config = dict(
    n_layer=11,
    d_model=384,
    n_experts=256,
    experts_per_token=4,
    d_expert=80,
    d_shared_expert=128,
    activation='relu',
    moe_layers=[1, 2, 3, 4, 5, 6, 7, 8, 9, 10],
    router_score='softmax',
    normalize_top_k=False,
    routed_scale=8.0,
    balance_loss=0.00454,
    balance_bias=False,
    router_z_loss=0.001,
    n_groups=4,
    groups_per_token=2,
    shared_expert_gate=True,
    init_std_router=0.00959,
    lr_router=0.000628,
    vocab_size=8192,
    norm='layernorm',
    norm_eps=1e-06,
    tie_embeddings=True,
    optimizer='muon_variant',
    lr=0.00128,
    beta1=0.95,
    grad_clip=2.0,
    batch_tokens=131072,
    seq_len=512,
    train_tokens=1102000000,
    steps=8408,
    dataset='wikipedia_en',
)
Below are experts of layer 7 (counted from 0) of a mixture-of-experts language model. Rows are named up (a neuron's input weights, with its number) and show model dimensions 240-287. Each number is 128 + 32 x the weight over its row's rms, rounded and kept within 0 to 255. Numbers have three digits each.
Before each expert's rows: a language model's description of what the expert responds to. This comes from a sample of Wikipedia text that the model never trained on.

# expert 40
Line-break tokens ending table header or data rows, especially after "Qualification |" or "Pts |", and between list items.
up9:157162091129129150144102103103080126172109104128186139112130060130150135123089143113098142138070144165104116055136144129111132149162109119102150
up10:096063110098157109091153136138189116138110180124109124142145152142133136146142171124118203125089162093162094143140109110107058096119122158111195
up11:169112122125107209172091106081139146180157151135119114127115085103165123165141157109110077136071089145142104106117129126146134111125119072123109
up12:094114149140092116122082148146189104099201090148151078114120162136121136108128121157162100105109097146137107122136142120125143136123117120091112
up13:131092135120069133122197101137106158097176160137135088061137133105077095087149129135109095172126089151190149156124150145124103145086091097146069
up14:126116141121174161123142121171146126085163148130176161128108157068093093123146102128129133147151115124121233137126103152133110144143134071147107
up15:155198122125117130181056124095140116102180142140098135158123097078122173113144176139178048134196068143103162140133089110120108135152112150133105
up16:198105105137202117173133152088137138125171162139123163162111169169127113108116139145143158140132164141174112106158145090123170114172144113123057

# expert 3
Common nouns naming a kind, set or work right after an article, often before of: list, number, album, group, species.
up0:124091101129108134093080088052108171160113134118088102138113082137134174108178110113125154091154217149116150075152183134142169126174153094127142
up1:143129131117114105104212179125159194115102108126135088132109077071141091166119170137174095115095106141084128133102187152074182137063126158115137
up2:127116139101095181114135117094113121129161132121128087129117114161123135084073156123145139178118128151087125145138119102126169107202129158110111
up3:129147134110134205174176071120117186109158082122069127111092158129077089125145128122053116182121157120152153162136121128140124137140145178139151
up4:076142140147161116108127086117176114232144177127044150148078171086101110124161108095103123161154113110146187153163128140101116152102137169127108
up5:086106148140137135163196113031149157163130111141151216146132138080134104097128062159143145144104123056097134161129119104112121125139145136133151
up6:113040139148121138161136103139154132137214114109166173121162132088117156160127148121121119118096124204175172140119073132155113098087162104109212
up7:140151166112166116145115112129143131073155129125174141142145134202131197074086080118140087082114076079167124122113121134107156106068151139141092

# expert 24
Middle word pieces, often with l or r, inside names and rare words after Al, Am, And, e.g. al in amalgamated, hr in Andhra.
up0:076091155148121116131139106157163131163166160079098113114136218151132069135164087135093129156082117121125117086140160139116111117121121109142067
up1:161082123118159116121177137101132098153097162135106137195158144108120169135124116049142078158118146156192093079132158080109128173130151136099077
up2:178133183138120133143149157131063127187052101143103076165112162154130055151138120118146103088096116099155136114124171118177128094068147093170174
up3:132126137134093152136128147085073140167212158177156117137109165119068106100130155108127120116134170161108120152134203131113189123165143144142189
up4:122103129121171107150064111174106122095163188126101098129115081157135127153134193174110212228110136151105114104117085115119077119190135112108098
up5:089135104106155166116097097135155141180111070148152086129133169126136145138168057182156111126137058052101136143123185124119154153129151081144082
up6:158128128124178175096098186141127106120129131127148146124113158125108157119111212124054074096138157083152144127139146118084170115193161176135136
up7:130083158136026102134211157113139107076052164086078188108112091139140065139165174151116157153126159167202166133146112132138149141165113150113134

# expert 38
Articles a and an after was, is or as in biographical definitions, plus middle pieces of long or foreign names, like choreographer, Kṛṣṇa.
up0:152128106124091118076144130144120107141129164119073136084138107102092152079123121107100064202150153148107132136142078153110183119054101179118132
up1:131127115081155140159137134158110116093170167159134078095197102193140076088117142145173049111154081133173142100122169139121101122161189122093124
up2:167139149081177148128137161115066164138078160096059133137106131084059159106139175122132117123153104118101165129131126126131050097124145120099142
up3:204067129167107166143163139124118168115053153115121126117139127181066127097147146117132145105137114096123196123101131132219126105111135128098117
up4:164120120130176147112104092039116126099161111134084099068140163177141133105124144167108174149139063105102138135117087158133113107090123098117083
up5:143100151149187136101091136152175148146173118077152134104115165068121149115131073144146114113114100116160128175047097136144155090131129131127156
up6:136048159107166160137156137124133146151141078126161115162148096074078122129102118125095149146163085135097175146100127081137158102117121136191148
up7:126106173140171147122154117100180130198136145152096075126134093119150143106120066174099112075134162106076123095123090185145132122142175085125091

# expert 41
Hyphen tokens in compounds like ex-boyfriend, in table separator rows, and as bullet markers opening list lines.
up0:127162125127151149142113137088157170133121180147121131141137121185144202139135093143131119189113150137145130135125152152150068120092164174124114
up1:103208085076108130149098197113165128164153086182163090114150125116086124079118101080146190135131143115057100195112093121105124141132138171132166
up2:133108148058139120132173158148133087142175156096079031106105224072104129147172178127141120127108143126177120105136172134104118147168156086133130
up3:140097099106144099140098072114068114096163123114112094125138109177137088100143137117145154108107133086097174123124120091140076138203153092095192
up4:115174174144045112066130132146148115153120178121109145142130123160140060142123083140074170100134142107115093126129098167141135129160181118077197
up5:174079176105091112115068134139122134176100126029149089129197101104162255078079144135113098125120125115120113123154121127104042116222094132087130
up6:146104155139047143096088149067000064135111173116197104102157115149141138125105125083139167129118175104148122120115132155148147124147123162118202
up7:139199161103114180089131133056075098106142105114104128135083193037124116089090121168064125120127035094105090171160126129124083132090133123163089

# expert 33
Compass words like north, southeast, West in place descriptions, plus the after of or in in spatial phrases: edge of the runway.
up0:124187152123177088114054149094087144068173099102142111129140125089105197126095123124111167147155116198112178161134149175150061140136175107132204
up1:121101107121145089125132141127097102159063116132068141067171127136098116125146133169106090162108121090106125086141148112189102108079148107077103
up2:188136162064128133105159079119099224133123103054119143084187043075146061095146066179102110109087158088128107098127122143115102113148151133162067
up3:169144193110153119122123176132125104145160133081133085059127127204109142107145078181131114158136108138123138129125089039125136127171130095183083
up4:100121132121134111152103134129137104133098111117085116122119137116145091191117166047140116117079184080124135092145133132159131124172175132155084
up5:166110131153101064084140155103125140106081127117130107138121083084121145112135088131136129139140210110151181122086024149105112142144082104086129
up6:180148148105155094155114149067125144159128112093116134107165124138058153098153140075147130191119143092110119162115127153143139114124152178121209
up7:205111201139106156119109153195178123154138093104161065104144147105103130060122062171115088092083181090120154101100110101149110142110144114131130

# expert 18
Middle word pieces after short name or word starts (Le, Ne, Cha), e.g. ive in naive, st in nest, use in Mouse.
up0:119073088126121182125154098152177110100151125099175128170151089148100170098131098133184117136184123133082154205123082134136109147167081137141094
up1:123183140151121090091159130202176143152040143116092146133151209122164158163209093172074193109149177116154156150134138139089103118139107116121184
up2:134150158128152221172124150118089080193123108100138103103113166090129104121163085076177125159140155099111156210126108120158127144126069169150096
up3:132136077096168135178142095125122127112072101153143075108130155153112105083170204134047068123136132072106084168114154166168030120135144130144130
up4:104120120153086092108154101164155114178179113123152105172105120051140159149163088132060072201134169106142101107095151120129125170123182127064095
up5:142142143140144092177108128114098124122118149139142133177116182158095104117193091148090095151098081136133125139143084136118103142095141104140109
up6:192112118165139109117103162036132131158090065133157057121140182085100131158143099149074094049133125070170137067142142127129111121072181118153125
up7:160060124118143066179094211089111152104142131114177106118137122128131070129135066181087141155130174111099116162156133108119229142145104168077043

# expert 23
Nouns after "the", "first" or "a" about shows, tours and markets, such as performance, debut, tour, stock, paper.
up9:194189149097148106115115120160091158163104121161167114081105145136132155131127035158065125108134215164082142122108163107091119134051119092120198
up10:135094167149109189168129138115146166161149160114089136131108085166124150034130061158138091113166135134143145147107143106149070140178144139158137
up11:127105117132136111148153100126110141132113139111047133168087107133097136130091116069163021121066121116135170212123167143149080127146126116163123
up12:116108142123156132125162146186102178092104112110131149140081152141116080152099155165131078079100123066166156096138105162125139117111163096084140
up13:106157129120134078087160127132069084095158154103108132114131144196162148069080122116095152154064121116117092165072125150138141116170131127093161
up14:175125172117118170088139158089125168064102113091167148100094132159069131041136097183128078130061125136127141138137194105158127104172133101079137
up15:192113139145121113089087188156107126122132102163203142110140102125095134089098153179096109154117111108065135109105127123162111110131185052080135
up16:112126149068095111069204140134140120147140140113149115057147150128106116106154153128087106118037152124151125097091123103118145082139076118080119

# expert 57
Sentence-initial adverbials like However, During, After, Although, plus closing pieces of split opening words such as Oft-en, Outs-ide, Nearl-y.
up3:132093163097197074183127122115114118141133149158062161135144112082087133130082135133179117084111107089127153111132157119084128126163118147118157
up4:168097118146113114126134141121107115119063114122142209120137113147095086066106111154107137097151179134104114175136116112154099169217171176113167
up5:062096051111124134053077088123167143139150180137172122103096173093162127183079192099153155090165131101188137049152154157170187150133130129097051
up6:181126081150128121149145138151081100116125162150158146123131161139185159176098123082146121171150148159039079097125148119128133088066125158148119
up7:143091066104192159113113064102135103106134162167079132135173167073062140126169055175156126089130131139172103102097141121149121133147139158126156
up8:135187148171148117072111119118182155143129133117105086151120084126129151152086130125120128087122168118095120111146151125122173118113121099141118
up9:084146109140128147111133124143090144119107167099103100143140182176174122158131107139171163129119109100101180147146111114108100131110146133162074
up10:140183185134108099147051109067132113089169115176120139105131099112078093058135097138172133068156178106218161170100141121112174118145176184097137

# expert 16
Scattered tokens in data-heavy text: the article a, number pieces in election or census tables, codes like sqmi, U, IS.
up0:155124093103176177089135160055054149079089148097061109099096148156142136129085189112117116115140085090077128130105141178115150127095186075114135
up1:131096134093182093116105134118111102138159146155103152111142124124114145094066112074128148132106094167148118109108062129129126162172173091109158
up2:137107174106093117180148141087132129095125105118083106147185076130160122056075158146115091000112141158131138107088062128167122139122124127140107
up3:149163118127109147123126085156134162144056126081165061109107166110095135141154123142167075157076143138120179102126153179183140103091183119076061
up4:086103114123098105044128162097115155100183071095107112125109162153106135133109123142034101119145177133117153111138139125176126102145090075089186
up5:144021164113142075138159142112078155088191098149137136105157098089135121100085146134164176145082089115030097181116088118092109102172111077155173
up6:103095159135154153106167115199064145130140125123081115117131196145117139111107126124155104178072126129162178173090146125170128096069165149074152
up7:121137114123133099154109124096123142103124104117097148077118131073121096159157168131205036000140110107148154098103086118124094127132115140113125

# expert 10
Determiners and demonstratives opening a sentence or following a preposition, like The, This, There, These, often in species or descriptive text.
up0:107109102117106097184143072191107108148121125105156124138140137092070170177022151134085131092119123091097124174133142116165118155141167136123155
up1:188149109170156159112105171089166161131086139125110094099112092151086153124156097189111058112099097121148176140101111163156128132119197087140099
up2:114150153137141181095179105123070136109058148077145104120105111104110116116131098205114121150130122117139102102109105131154113023117143088125080
up3:171139156172119152165245140090173108181139177112082120096140167129094112063124108167178143136106120122132104057127075131124107066133163133142097
up4:108154164093137120162159186140065180142078080130145098128190124108139077151089103161058076084115092125137137102134145150132101147140132096116129
up5:164125165136111129095096147128124119091110130132100138108086126167122107047092140124161063132107155103223147125105089077113155099117173098119128
up6:128104088108115112126155144123102162076152113134089157091114122126094158216124060163192095108077104162078147122109187179144221093148158103122113
up7:145105158087094108112195128131146153128113170093098109115146154145091088039087105159063097091179122118193107116113164111136085103166132132106157

# expert 20
Backslashes in LaTeX math, blank double-space table cells and line breaks in sports tables, plus scattered words like step, amber, east.
up0:190139136159131129135052208135067106133100145137093151105146075102095080169135116152136102101128148139064096069118136149105145100207120149153122
up1:120102151071212140121112109198091132083135043115144134122135156122126090163115113181156119131114067135104079066097127125109107107163101084084115
up2:179101112139117163150121121188114125080108120142141117112078113196146171120076088136106127082149163091125165123120111172159131060087137179062156
up3:092138135113105183145115117110101157086090136146122087139126120147133182140133164113110114082125107118133120122079110112133118135077122100128194
up4:153103180124154151121152124062182114177116134124158122142154190189128157118154074089100158137129135141150103139061152139103123053060156145113119
up5:185086198102137171138093143129123162152073140117160126142100101123118143136094148139105143136139112140099109189083130161156121204157131086132138
up6:156111144151100138115139161072174135151063125141079042078173081095115157103158149137079184060061159095101141152128101190097116112169118120080159
up7:148101128058138139131103127078105128101152139137105138117163106161073090105138115148087113169123105111136098137093091150095107121090120096117194